config = dict(
    d_model=512,
    experts_per_token=4,
    lr=0.0083,
)
Below are experts of layer 3 (counted from 0) of a mixture-of-experts language model. Rows are named router (the router's row for the expert), gate (a neuron's input weights, with its number), up (a neuron's input weights, with its number) and show model dimensions 0-127. Each number is 128 + 24 x the weight over its row's rms, rounded and kept within 0 to 255. Numbers have three digits each.
Before each expert's rows: "comes after" lists some tokens at least twice as common just before its tokens as in all text. This comes from a sample of Wikipedia text that the model never trained on. Tokens count by the router's weight.

# expert 46
comes after: " |", ";", " 1", " 2", " 3", " 4"
router:181151128089126152090140137115131146134122175132082120152100120101130121131120134137142129157147145106120119118154125117085182108151166149135127128129125122115093166132122126167126127175098106127132154119117118178127151106130112132097119109078119136117070081169125105142156143145132145142117092100084138150175107165133154085148104083108110151148101102145119137160133180148105132090108
gate0:190154086096153114140131141115126116149093143127134116136108119135137073120121111158146069118108122139118121104142121134127111118092155115088144137152126096125133154119115095134099120127146179154151164120149064138157149129115119148134083126133134106135104128115115123115157098129145108129123150108075112171127120168087132104122158136132092115117129104091114118149134134118146135091117
up0:145112134133117116104123123146099174109127115089143115127114136136122141121110116133164114133135075144134170112134147141123142152120116146131125159154176165141102169129127156139138179116139150113150136156095104127097098125090104143146116142119102099146137128094113150122157172115110113175152103126119178149122141113174110103133075145112138160144132140135153141166119157164113126109144
gate1:109112148124135115118127116142089069141130108149152114097117134118178115137084150129167160116101143139096127152156129110133150106114101138124116080142100135138092097106149117160090133161132128134110170117117087159140112120082102132109125093080073099146155155123105119121103093152124148117138134168107113175088117168145099117163119182094091107084109122118114115128152134109173144138119
up1:136143135114117184156156138126106138141132158131127142059155186141130100140107155112139126122119131148100157121142149139107144076121097119102155143151138143127145117124143165150100130130145155120093150144122120104166109099160101075095146122067114119090105172126074101082132077151141113124156117144128160097102125169146139084126099118073129144061165156127153133113127162133142151158142

# expert 40
comes after: " the", " The", "The", " a", " new", " his"
router:105110128117106120122101108103132173079164112098168115116117131138126127133130152135071159111127125119126141111157138174137130092144132131109177126117142138144106095147118136099158140114128120129125149104105103106093134130126133184134146126114089153162176142115132094141117118090160123129167144116188176114121108099106129140138102089156125124128151116120153118118149121152115127089150
gate0:130104130142179112130088140132122091173142169127156123110108090116141149165094155132145137173126080110098118101122150117128112128104107149143134152146154118107129140107166132148085123150088095195151129145071127154136146137170155124168121136124101113112106135128137146144113113167095098141139122113063113129087163150102103103171125135127104117132122087122123142101102101096111060137154
up0:112126099156105162120128118130131101158115149104123120136166142111098162140139145179137156092104135149104145140117122152134125177125148108120101137124146183090137148163109131126088111129117151123119150117138118115131061109140158150089092117094148098134119114110096102112126104160142139081100179157136132095107125125094124100130141123100169147146126149121147121149128146128103113165123
gate1:165125124121162091117068073163099135155179140122130126101119114090128100153135153102113140168145140113140151097150138095140114103146128156142135134127122156161103080154136144124119156120146182116114173144081100109124156122146123154138112091089131183114151109136127149117094113126138128153170133086083130143129126140114133115133148092102128101118150097125166149100108092086137128103121
up1:108141141138132128137178148095133100140109109115085147135124132102048129146118149144120112066125095156166149131154127145066139138142132113171187133119139145145146141100125143138108125093142146130110133111165126143203126145109122167122118109108146142159090160114124122170139136079085139134159134088094110145162134134144161073132107100141120139117131116120108150135132203156114115123185

# expert 23
comes after: " the", " a", " on", " (", " –", " The"
router:122121119154074112109158152120134105126133156138147169130105159131092107120144166115109099094115161125128115084149141164151120125143111139157139134120153083144146155123127135123137123109131118123149112133118132144160095105109106163112133112113103132101126166130129128167139114104110138138147131120145213153168107108150110094108101138145116162127107169086115165110172110124133134114137
gate0:176137147111140104127099100115130130141131146095115082141108150164103120119150097145147135124122153114130170137176108165139130150146148089129113132106140106149117094149132076107138116175100105160118132133156152120148131134127147136084158128115166101113164112143097095127094121129161117158147152117168145132130100122094081126137118103088171138168115115117134105130122093119135116134111
up0:195133118154108131147093131157116111120131103124165131098074113139100132138142126130156130084112085141134143091090109155123116172114130099126099120123128131163064124139153154099123121115113125181112122138120136117130103119127149129138170105133126172075120107077164122132106111178121138114143117107156084110161143123155154120153103084100130106150146170142079091138130167095112077142170
gate1:179167153129142187123162106133151149153101151152143123112100159122129129162148116159145118148151156157113115147170132161124159120150105123158110092109083107159118143086141149178116137115174136146104136157106135117138158132122094145108107158098150125146115141107093135110094101153107109143128144097123097115097146113130159142147122127084136103108130157109152119145124141153137138107168
up1:157123121123133131113163136111123129127105084127123166111105119106135073175107104156130118145106184099101156119153133111155101117117198145130169107129113176113132133123102108164121116093175114142078120131128164113115135112135143141139168099130121128127157126121114073129154119132128159112162162139166099125118166084094122126124092190121162071121139135151169107123155123146118147133095

# expert 57
comes after: " |", " (", "(", " 2", " (7", " (8"
router:135147104176160128145108115132091152093130147119086142122072128156130146126130142121055106106141100096126118146172120125136162108102088116109101112182147127126113103129119139157159149141112111111093143124150140150103112175094155140133126137155150125160119130142138143153132115123155136132132086114127142166189098083097126155110093106149138139165111158150112117167126131118096120130090
gate0:164143119144139167139136121116135091158098144138104101102125155172086126119141120148104105148142158109177123084135104128173161140141093092125151169107070164086194138136118116110127150124133138118135117136106106141172142110142127129129087116112135078130105122130097114139131128101146163174061102113094145156173124127106163114133133130108116098135148165142139134058132175112125119116133
up0:113148190073129143103119149072116157118124160054119179138101149142155114135142164138143111109117112148100098153063119117140117129137076121130152115173154107139148125106137112126154107153069077162117109137164171130118127158147126152136116143197120162112103142153152131093098104191163115131090131149168139086149156095136130141132136105135148146129109113082097166153166088132145140161136
gate1:101133084145124139113176160147115161093128164128129099151151127150151135129134162121107106113122131193064149133130110047146106148091117122127117168113124133204136133138122107140122148168129070148134087141139132138108112151097140127136103143103123149144121091130127170145111191111134140128152083171161122109137122131154144125112139104139135141154120143137083145130141168125114174139114
up1:131107123121146131088122140147104123129148126128113097155187109131116101093105121113120113150115140143093112170087103133124140071158150157157120107128156130125149141117156125155146092137114128126155128148170142148170152183141098164105133168131167104099156125138093100138128148143143156156140120141111148113159158085151143131138075128132081165106161117137089133125132091154125084131121

# expert 48
comes after: " the", " The", " a", "The", " an", " this"
router:071100123141154122142125112147156152114111148137122064113171173131123096106145119137091133104139104147107116113153173145166095098131137071134084124141125098141086157165149172117181106134153119123124136148141137145101092127141185153114111078156128154129163094126155136131163112087132095137159104117155075117129106135133121153106110152141168141106146169140149107169122122114107111135118
gate0:122141167145158125117132129108067126098139136147145177087116139159115108154104131182092131108180108124156143096126158110117121158093102056151135094140125143083104084138084101096110100148129110147116104099140130128133132081129131122133152082139160121107147135138118125103135107120135099109114115146123128148086127113140118106102112098140113114121139155171133124104107160143136102145138
up0:110110081139126151144122166096125153178170107154122101114097122131148125125084070133148158130138131160121167091130109150160129098131120124065135076113151109169131146129135109135120129107148145158097141155135091153091166136183125125144130112142112140126131113120131147150145143145103141136084067138108135112137125150128111133114130128174087093147115144115143106117139123100160135138114
gate1:141151126124102164120150103118114099109117088158146115097114125143079146119134099143130132103151136172110147113128169109110118152122099143168135099142136125160117181137102177138093138141151098113158087098075139128148146131082083119120162135146111166135163133125172068132130133124113125175092159159100130124086140155134151152134089126100115121133115130109125166137122098165113135095146
up1:113115119075167129141100119161125143110172129082155138142102101080132091130111131180071138103152098102107145097151127116104135122123172121132100144119093140110089128126152107117108148131159116123158146123135118182173117135120125101117178110139132083094116152163140104088132135139143156158114158140117145108115114146110086096140132125124086134111144137193105108130105123098094094095114

# expert 47
comes after: " ", "\n", " (", "S", " 0", " United"
router:142110112150166172157134083118156122111137146137117102124172137124096123120133069150125089097116086112099132134103147098110193124124107173153173102104151148117122106087107146129133121123149151131138128104138119114124168128154111120144151149096163132134129143145148148112111092128147164166160093128088098123109134144090150129122117122139150141128110159134120154094127123126167113147138
gate0:170164108126121153119121082153100154061146141101117101118136127125114127164130102148152170140101101128168134100088158123130145114109091155080101129147170146165135108139117141149112159078139142148166114135117160101110110105133109149127167118103103170097113101161130139155087131154131152137156168127092102111136180163113142078168096141099134134125077116143109134130120122179142107118158
up0:147161124098116128103139083130139120125124129136132132076148155111097110139153142141117098122118131137127080108137104101115171113101170116133104190137110100113091131127153127165113138108130152128097093180149134163116102125165138182130133101088120137116105058106116132134165147138150135122118150087115139123203165140104110125093120096112122125147133112066114155157139127117135084130138
gate1:113099154125136105112107097155175150158169135145138123130123158117107117101078090125130114122091121097126136133123112122139149145105097104145106110151161115121099115134148148106124146128148155113129121138151134153134108140133091148121149093136106133089118116113105145123161118114191132107161170069072160112128140145138105112091098160132124104132167152098174119115133137086063102157076
up1:127132162131160149094159109139091146108124135149083149133099124187122117173153129144133155152174085155111149096120076172126136150116112132160135141138161128103144127116153128108083158178156154125115121116113079125161151147148114118136146074115172139140110140137149137180100131133144095112142142143129149142132108080121137116140147072177130134129107115181078137128127126111105120089129

# expert 4
comes after: "\n", "-", " JPL", " km", " Type", " Date"
router:122095157124165138109173119150128124126132128120131172108136153163101170131132150122094114147104111106147104184190139114110104136144125073154114127159115169103156124162083085066131097159159135122148117138196143159111112093098133151123109125157125093162145127113149124123124116100106161134171135097095093190171080139122097147147101140120155137150110112127111134133144088111136118105153
gate0:128145149106103120125133084107100136179125156109118167127160106144123097115118119157122150105165103082116131140130147098124118136142147126117171156105151149106116092135124082104099140099138115111130134097090120142077153163147119133158144172170144125146105134098111146106128171129140136131098124153110093118137145106118113103131110092110148126130123169158129117130112151138115096116112
up0:147161099118134126142148164102126120149089118106138093141095139116145077105097166151157175092090131153100111151113085154154105158160161124124095138092146144103119123155122153106151144105098094163086127094152138150115158072116102133099135124154077102139107144134090134107148139101201127086133135130103174118146136091097132155131100104112119139088131125157120101158088153169119148127133
gate1:158112145127082153126151092145102134106159102119114115163118139062151118115138086128125114108157148165140100108144126136108158147179100124131134166121111115135154111081086146144114128109127146140127104077151082108122129091134146124091129133098088118069069116120109078092134136166091114126142133118144164138143110135125101140122123111125130150141142139157103128155104169147116144095114
up1:100103102146083117158112176112093135106073163107123163111117082051137151102120110177131117144125084104176078105095144111130126108139110113094141139080145155139103103117121128145138076142150123148124143113110104136131119175106114145108080160116130120134170138144136123158139112152074083117101123145135135093094173104179114106123144087120110087120121123103169094076110126125148164106113

# expert 6
comes after: "|", " |", "\"", " 1", " 2", " Total"
router:126128112156168145103157173146117130137116179120073136155114172132095120145114152169145130154141136111162143071096132128137163154120151133152162148122131076138131196088129068123129133104105152159125142153131145116145151083170140115152128101104159147166125139166118174191143142114130113147142100121120159172159112127123132142131126136149095153137160113141150071150160155127116140084147
gate0:125138131159158104161119154159139141088115077110121153157114139117126098159161064125133131110176129136131139115112121121120159165129124136124114108154113113178121174134124111113126154129110130105135135150122160093170107100179130106133112117070158151111137147134095131157136146143132130154146124115118137080127110113133099080103108109138125135173114109135148135207101177139145120133089
up0:181170106134129120106165141104117132127134165116160131146147144145136112142125126122174118128101152164122100092152140131115100092128138137120142144115139133086117149117132156164115121109172123126118115134127147128082118152127129121115128130159133108149092116116124094136164123138105094158128129126138116034112098127171186142139124125140086123083168165141128113141127127104094157173136
gate1:145110162129111114159154122134115149153133092160111143129106158110112138137106122184171128114090107151153118125120139148126155146099106140111087094136116166155095161114124170141150161143107100174137108130103198119114162130115132072065125128111085129137156118083140124122100141129161113153153087145130144110124126138125112151117102115107105141119127124165107146127147118141115140146120
up1:126121169121070109125129111162130098135154132142135112132093125184153132122126146098189182096159149091109136169134115102105163124141120122149125141144107092145142082107138139112104120141147109149123122117110139130175124141125065139110134107082110109130115095117104113166099125114112135153088109153099149137138068133097122093165097146146132127120134158137096111122100127112143098104145

# expert 9
comes after: " |", "|", ":", ";", " League", "==="
router:154160095125114108134094183161156118137140169146155143167096084152111160107150158129156122152125138087134098148103128125162142110156135142156150112134134066114113142115163161085091135156121117144129104109110146105123135131120118141114170130146127130137103119114149084138129133132099107148139137105151150092131102192120167098159141098132139096167116170115106101123121136120104113136117
gate0:139107140079111161159111121143126118104096126088162164107100084124098152139187151125091073133174088074121151150130151154143112127129097106149154130159123111105117090129147130088145099075135158141148121152142137089077158159128137156143155121134118154112174119126143121152123122136115087118159136139114101133126106130172103144126116120138122142097123150129135127111098116108122101115068
up0:132120167160120155130142085133139095084140081076126129098131180146138117125126105130110144126121143146080147117123100124112096137108141104136113159128113147088142120109139131138115144133119145123117123113129124118107138151090132143113094102128132145097106121137101159109131107144102137163123144137159141118107168126093125141104099111122166119123110100128152159131095136145150158075088
gate1:147137135138200123132098128152128143132140099101112126159176085110138138123094127144200135141117092135112160172125143133134131097116053139098132113124129134131105161158184158086094125152138151102159136120122109123142155080127112103135112128116119150142116117111115144202090145130144126101134124155147129128099160145087142140116127109143127079139130156149109173151181122111118088107132
up1:157090142143108162059102182135126108142136144105127155105159089142140172115107117134129156061123139154116086126122074135118129169103147131131147121108158136153119148134129101156168131138103141149115122099120145132092099141128129119115119099161146102174123167102126139127106098105154150111096167129099116109131161145133095115143135108124098096134101140127127124138102128111153095173119

# expert 44
comes after: " of", "'", " in", " with", " as", " a"
router:170103151155143145115148119133133114146153099131113166113151130090118101094135092108139150150144178143105140127165099136183118126138164157089098153116127082118131111096180139123130094131123166194178097174106127143141106119123142123132153112170167137104140171138068135145162181110137123129123144136173151096140130095147114113092143179135137110113143144105142110139144146132121128139119
gate0:126124160147153140121124075163137158149133105064152126140135098102109154099103135138091085043122109180121159072106143132151119133140123132091130160073092103084109120138126126144121098173065138140108123120145137108118172149124107124154122126126118127127196110144154127106090145148122116172107129104114139097131100148097179068121141168138091149132128178104107098117119176146183086124113
up0:124098158081147123121130155112160179160171108104120106132131169164106104136175152161106161083118133142114143092142161171128124146099119123123125116159129091148153180089157132135127132142107108096113148065128126151120115089116129150129120114098099152165159143148119115103087142110138178169106142146167135101114135133163117157085123141143141107146138092119144086121147115176134118147117
gate1:149151128168121123150129092138114157113105124134093131143097102132137125114125118104144141088119119118118098128094149137125165138095134130144154115130156175115143105124095136136126103102111072147115099132099158148172115143103121142097116131138186096058145101107093159111106127117138133142160152125106116150152108135114116141118106098144156114088131163130087171105096112075114105135131
up1:131119142085107103110125134115133112152141074085130143116094140096145151101142109105137136105173145130104128142143165131083109096119130130182125148142162124147107162090110111136119164113140089126118120093131144175159090142095125158109116085081141116133127154137170173158103102138154164086118126106092144149098080095178141168138126089147132136144144115157100146141111122141089144151090

# expert 8
comes after: ".", "'", " a", " that", " his", " was"
router:111113148189170153112074119161143104102119143163121116124108136101138082155113124134136141168171111166125169125175115146130160118112181141108131120115124160125091104105133157114146114134129150124125100185089100116141123126145142143119156093159112129110147115102088132099134094128137129133125096166139185160104119126097121077117145141140134090088154128162162136112114118155101105133080
gate0:135107097087121153127115090152183113189118125139101121115168144102154197146117148149136157107127149139083088113131126144148130142077128117139135172111130151138108134104093152102113156131156164130137141136132137134124133122082118158082147131113078109100167133154085129126115168076121138149116117139132122114135159158116136149081108118103176118143163131124095127108073119159088129115163
up0:161143078092101139142133117160155141103136128109162152126101134084088158105143137132095103110148145104110116103128115141147142119135126071116100138122078187114173138101149100159152100123086152147122094159147105154144146102077148097122115102124160123171125091146157123134083143146114134146102192163133165116085165099143141155147133127122113122109100104155108135147130106135082148114128
gate1:103090096116128139164143133072089114107137099110133171134148126184102096132106126099138123132146125097151164093200145154130124165132164136167123123099134169130120123086119115160107148156138137118116090082110105140089080181146130131101120139127143091135076171095148111119095125120126148147104091118130131131126141107150077110135140121171165116148178152132100125131143132140087134111075
up1:086141128092131129133161125143161100123118150103123121129124107115133127187122140180103181121086156126161151116128131105195165125114080128128107116107119130121145120110129145121128120148152110130118145123127118178103117144176137100100173147149156096110147052132127105144149167074102123108116174175128113102140131123135087133104098137116142132113127149153150171142114151142133155123137

# expert 1
comes after: " the", " in", " of", " New", " South", " from"
router:102135148114158126130112160131111148109102109114122117112119095147108164117158169098174136097124086075127097140102173094104144144076151121066131100130077136064146157122137086126116125108111114124143146135138159108122115096152148126120106118146145145139112104113135083087152156150099147110109072129152092103060119171098138129180151102120145125136112125122128104108109128205182097135156
gate0:127091142109106158124092120091152104092133123094182081101143132123167127113145147096105140117135129074112145119102143084164123137109113089122148144151125114126097140082138178146150119092091116109152123116152154100109080106137174138122132093103114136119156155135129149124121145157111076130118151110071103136142102167085121095157111130100108079115140130117118102109112120145131112128098
up0:097143153148123111123129113099129134106178136110115146096104145132164118156177087124102090127096125127079143139149135116129158123131057098141111110136098135135109170109141130165123179122138121120108130056152077111136108149119130132125128133124132162118124125106084152181138136134126153127178152134095137135174107113162127139092101120167150106178139139168114146157124119112109106134129
gate1:106117159110134118131126161166113158127111139121126097107148109167120135123129116106161134148138130105120138143109129123142129157134139126140146120115111157109148125101172075118141155194138049096098149145152130119128121109163133126124162124108186159175100118142164090154122127151122138120110127135090093103138162108163125119147089117160163148151137126136129159138108114112121086154116
up1:104138110132124144146104139139110083095150139117143098111122118114150088157106138107149112139110093106101068139131166151103120114099146140089120122134127096128074119132125114151114112103108151132135144119120183119117118106142098132114119117128152115091130119126138149096151098121130115161127122112178123135090170186113135117136136106135119116136174158123154087134131149168188119148124

# expert 18
comes after: " 0", ")", " ", " 1", " /", " —"
router:123121146100126142150141141130113111089149116123145138153129107126128138152147114154143118165100140156141103170100164115114188132155140149120151135151145142108142085078132119138133127131121122145146148109117084147159108135118115112097153095109110136129111136197117092116096106181131127132161182148098166161148137163095140077142181152082171128133092088148150115164086122154101117105105
gate0:108134112116107120154151152112113079193137138160135148119134048116136150134127144125149171102150165126099155098148124167156161144127155112130093144169126118137098105121154114138126189136125132103186132130123147127114133144141112151114151134179147101114114104153092122168126148050150147161091137149107132119175139080129119113117099177145084107149149109147116107127150179157116105165118
up0:153127087148135121144115101163166104119159118147142141121125099112109108144125126119146155159191110129094128094089139114105177119111135155141133138164104149114157116138104136142155091188144170120155167099087132141125121126133121175098106116133171139119126097117166134119166109115155128123111099150105123159128115147141112134122160134120133146155126079119149122114152102134114126103118
gate1:151159133124119142130121118129117124134144109156128103147109159084110124104113103115108124136118138165133124101126105168130145110110120117128112150137160160141147141139128124124144152116144130101097137119139098135167116109133124125106129166046107108149115166144090154100125116182153119128153124123160079136144143144177147201154153154107100173145156085117097172119150114139114214164156
up1:116148160169149130098139093140103081159135074108098102141137109147104130118128119131151132089123141117144140186143133127108117088110124092113106158092154171153112125092132109120124102141124157107102100124179125126130196086116135150150186151141144137147123136138130148154142193066140141111098162112181109134141154089120144155133178140161144143159098151107088123124106106137126138125141

# expert 51
comes after: " of", " in", " at", " the", " for", " to"
router:167132112153123145143152139133145111142153152110140163112136101143129122109142143105110162145166162114138114095146176128134098096098121102105169132064133125159096081090133158156115109095161136144160092166123116115111103144073087102112158132118125176098165156130130130112130177104118132088158157153135132132142085142075084102104120110127153156177113133109136140146165176133108115131097
gate0:103137124118156116127162127136141128137103107162101163114140186142096130129107119105129174128137146107147119137136144167066119123120091105162128128135143152165127145124144114161186127143116158182122098088131136113177119132099147143113136116134096127120179141116159084155139141158070178101143146141188139165141161134147115146155125116147124145172146116149108167134201136168099123131120
up0:099139151149126117112154134130150117122129142150121131127165080103102126145156133159111153128105082104108173100088111141159121136153093125143104126166145140132118131126112123125117126155084173108055125107146149096167176104125159166198112111141161126141126136120112146100151142098081125153151140138110135097145100076163138106123165090159121076132145166157122134132074160101126134097123
gate1:104126118154113129101147125105126125160087082155125122156117123118112132148102140106157118147132155123119132114081122100108118180143076153082131091103146072128140156104127174112154121135126111160128146140145128097138129156151086144096135153181164100157110137098123134139114163156102075115103153177155094132132151160147130159102146126101124128142087105142106107106132144122115118141085
up1:152127122108124095126098121128150133141146119092116115122131127134108157082154141125146137076116111103130131154129165155110105149093100078109132147120127099113161146162151183105098166084127064091067133093108120105113170115090143142148142107182135184172126146145148084149132137124165156134145142132115112103122104118108150129122117124133122102156107096139134130126122147130124125122142

# expert 25
comes after: " |", " in", ":", " October", " March", "|"
router:111141146085147106174129106107128150068157091122165113106118105138132110139144151104086150129129142134122145149155126130150163138142177139119121127151092116161158167136132118159120131099100100092124087125097132138133130150143149094133096099124118119150143079132122163107148080094127125110114103093209130181151093092135108185114130149150143151136146144131141142082120145135114109106134
gate0:129138141148168116188170139161105105152146097114130144149135140157175134147149120139126075146114130088132061134125116126144161102101100109116112148136123165082158168111156137151118154140163111092117117160121126112130148178141141120117145112176141136144124167136112137102102118137160181161103112098112151080159131107115100165103133147100133118145158121101173166105099125176103111136076
up0:120152145199106212084123132164128129138127130129100118173143148166148116115120113121135067091162142137104134123108165155094157109134078099121108136109139104111129158095125090161086149103109106146139152120093104157084149133130124150116111161066151100135101154112154156141129135154117183118101120124092104140162142132139171144112137105150139130140140090134087126123144153128144141125108
gate1:119168086136033123129140095126079142138101121106075129165155127161107086071169162121144112141154167151102165071119122150080121117118118120102137165171115118156134119091124102108099154117093120114099103119130135165146081121148130094152114124168162142134125140143130144174103177105151143139159130111131140124154128133132109136152112155095117119088123133119109107167148154162130135102140
up1:118159138108110085167156122116145130143164137106127086109084085095127106177202104120087100115125132181143141132136111139147164120137094119118102143124127098107098141112179095140123102152137093120143112140114141142122147144165097119097153111117097096121126130094188176132134178090156140145146119131124126133154129099137142147127135150134135172127133140138139108127143139139119105132109

# expert 45
comes after: "\n", " known", " name", "==", " Genus", " as"
router:132101126146153159126125094119162108106106130085130133139152130180122163128124164218179074140093123136138125150113157128160095184082122133144153101091116138156131067164125124116153159128181113110100142154110166130065147132139127076099107116127116147161098123125155114098097082113163131116146092105116103104124135157159126103156110153140122146137146137128131116107108129140121153119152
gate0:077147159129178113140108112153177120113120125115118137121131118129171170161087143146137103119105199152125120130135155149152131138108148104100133157159128116131143110133138108093067127123099129117048121117149101092106130173133122069124109111113128128100125142091135134115140154093073143102126083155194132118123095142120123155174147093107128132147128103132190089156099118149116138132139
up0:157142148175165123148123158169116121131105125127109136110162103144144126201085114140152122123138084122136144102124136149132102146115119152139131115103134158159099114114082156128089144159084131147108146110111110136077145102133145139173157120109105118108144151097114081157130159126129124117156155179117143108170122160119142099095141123141120097107155103161172137145131136065093170143126
gate1:151169197129100139125135147127124093115145142126147100131128131118122150138117128126122094101117108117154132130117132102116140140117175153129090119121156151121139112125100159117142108086106174140134113093103105104160131096094133128100089134139084132120162118125129108110139162133116138131161141136127107131110106096154162098142149133128136126129134139153149126124132125129129118096097
up1:127141113105151093085118116180099109105161159099143115155138115146123072156122119105173108114101111135108124101105131157095114150124166133146144148109133094121170119115084108122169128145156127149154137127107149164161157134161137174108145146127104130161114106106112156123119142105131130117098120113138144091140126150101156133142105139154150181107153115129169145160064145112131133097100

# expert 54
comes after: "\n", "N", " /", "–19", "–", " election"
router:148109137141137119132163134158134092101166155144140088071119120144136150160154116090138191105143137111129162179162169114127167165102137137098126120127138094114141129116115132115157121153135135116126140119155161148089156146103158115140129099121122153157124112109138141170140148129149119137154109076113087155169099104113101130134100110155147186135101129089148104132125137117086113129101
gate0:106145102127097140114128130087134168137124113149141128115118130178098118128170136191125124122110110105154130118133093120123128163153122109135117127163088129095115124154119139134167140156100108087093083149143150076125105154126156110085137118104109152189131105124154128124151145167082112106113102107143130110128125086148110103138165098139121171084126135123105116141169145116108153144101
up0:122114070148126091126118145113162116109156158110177123107150132164204095158138147105145123119134155162161113120097144101129146110173128154143126131090121113154153123106101121139100152084158142142169115124141135124149113136128081132116166127114116173114165115116109120098131137133104123116153156113129150136096147115139162138092070137134104108092112143116119123110080108120160149141121
gate1:144098135096141170153072131151096154140097159143104113104170120153126095097137160083154111113093148143116127153136137119095142114123108159130144123101116134146115116162129113133124120087160115132121152154148125124155139104094134116107114166146138135099116122135156097104101126104134113119127153144124120128162116157128144128096150142151144160135123106146122134126071136129135103124139
up1:099127125180125142150123127117129122104166125132160138075087133140078142119145132115103136104126169101102142109124161103108148098108130122095133135120127076079111081133139147128143126165150147113158103124165127134090108102105121145149158149094100127145088168094117127088135089147134129084115138169134122138166175140158170202177117163129145111125116122141134125109132139130159109124157

# expert 33
comes after: ",", " and", "s", " well", " but", " or"
router:124094132108119148153119100140166132144150130098121103144142136136152124122127108120119145155096131139118084123111110152094074172141126124133107119116136147092102123192107124160139162117139132170120093134127149190169102085117144128158141123131109141112133134124145168135116116134104121122075130104122126123113135126150130082111097160171126123129096117168151142133158078097121120124169
gate0:126107139092150197150105098178100132143122066140142143105104131124117074105137142152138146159123164157128130115160114163090105112132116139121110150153114139154145113077114109101119121151158086139107179127148093130126160100107149139161131118100095126153137133112092151081161110150148151137136168137207130130108126106145147155107129106147100153155110083140087163109143095123121100119098
up0:141108154090111142193119116189128202171132100136162138107070123155110087152163106191098111124138137156175138147179122183098150101147123144168108153144119143154125117118090108126131107124130109081109097115109157144097131117148152118180133119187151122125151129113109135123133151131115132139148161177177089181154130096126073149128134148127109144158156120160135164115152107148091132124131
gate1:112174103154165118118160150095153164175084119139110126067141159123160120157112141091108110148130112103077127119160101099152105111172086147106133133163129115194152087115069180095095108153152146099088097142115151128124126143117175106107138148123087098126140113100143126110120170138136106114133135124126157141165127114110129123163100098175136150117127137147124147124133133120107140124137
up1:152117132141069118112082080106151166139125129070128134125116155139111142135103093138104135082139156093117194127122115113136079157163111124136105134160062142126133141148114093097116142103101144142109125131124115137163157089156156121142097135159112149102105165127125108119144130108099101136102088107108153087117100112102121137172109133120073133148133122139133157136109087132095138141140

# expert 15
comes after: "\n", "        ", "      ", " self", " non", "    "
router:101114121148133150127125155164151109155075091112139154128132140123148154106113200132110128130114149128153123090111121111136123111095109131150122132104102136120140123147138117138099124156123132110126153114084113117126121103152125089146115196116096119122098147078148134103135106132086161155121124132131101090116122142131126134155124095101151145101117142145132094117099138128111147095137
gate0:057130134110150158106114127090135142104119139124118138133121118113137148110089146163092124107136127087168119125099113135088096123121144158150162136129123116124095148107087117141114121170096150148133130093131096117129119122157139127151130142074076171140125157147143118151115133161121139138135136143118125162120128154139123102141115110085138158184133092129123140087138131127099074121172
up0:113119077137159128075132092139114113166134144122141155109138027115126071194109132131174131130100117154118110119120126094113120103084159128146118091129160099175159146113110127157131098091124104153116087126097140113142155095119097142120111116101116101108095151129100098124114124114151132162114106115104127100130141129158121160097085109133073133118124117101154166139142134155139089164109
gate1:101097150103131106156125142109144117140160130114174120130130143192127122173178114100144126155117117129124126102129103107153088118133132139177115146112147108110159109120102138116091087110069088150125129156129141120118139143110128119136059122119069120102124111171139125152145109156127099133127170117109117096156104119143148152118208111147163068079144101083146131109128112113136135113116
up1:144139159130134106173118138104101107155089111081105116160136166114133085126120071193153141142123114131093106101096131134130134095135140146147094126128179146183091156124094101131112121132111104117110134100133112146136153139114106154155145120136087126145093126114113119136115110127143147155126123122125146135087112125135114076111118113107145146117133112121160178075124142143140156114098

# expert 10
comes after: " a", " the", " his", " an", " as", " other"
router:136126145099111159133120126127183137103115090130110126138126136109134095108117153143096124154130123155116125129117149113147114146129155126140109134091112113091096146128142195168131117151165136173141113163128128154088161107120147158145156123183124108126138132110061155140156094092183105128142182113134169099184141125120120082086194147124105105094130122097160152099136121143132085127135
gate0:132109136155086146092140119130135117136096118119128164146137155155159172145165099092132127160108136131100088182148128177139113173160129144150133139170156144120161109153112122154110137143120130155068128124130124091087099130162079112125128137169134092117109151103148105125100107142121085108130119133144143121128163108133099179142133128094117108172114129111119094133121092158128119100146
up0:127154109148136142135093106131131107138161176151171156131128146111122147137131134067152135122144094113184106145156127131122116110123147107138130138153089098140119114124108158122149144114133165123118116150118149173136138151086091146141140126131152159095169137138132071115136105154144137151136138144140107128163100126140102123139164100123113109121132164097160116126119130141138144174106
gate1:108100123159141096115065207126177142132102160124110089123109142113134175147129108124123140064131142161151127104142127155142117174140124135154137089167114116136113143127124133139117104091110091119127121153128091134095160141077196163130115134102144108165117129126155116142135161166080168139117121104149133164162108161094142136121131170163100098141159133163142117128127164161106143122102
up1:105148120125130130142181135119157155134125160141178156169163132137115096125140126152159103086115128157098105132108165125157160115112092113129141118156144103100141155154163109110143128147158114139141136149125126149124148142096076064132100099131131139122134150162142129076129128124132193119125129115176120114116148128176072149156123134107088143147092143129138106121150108102118112164086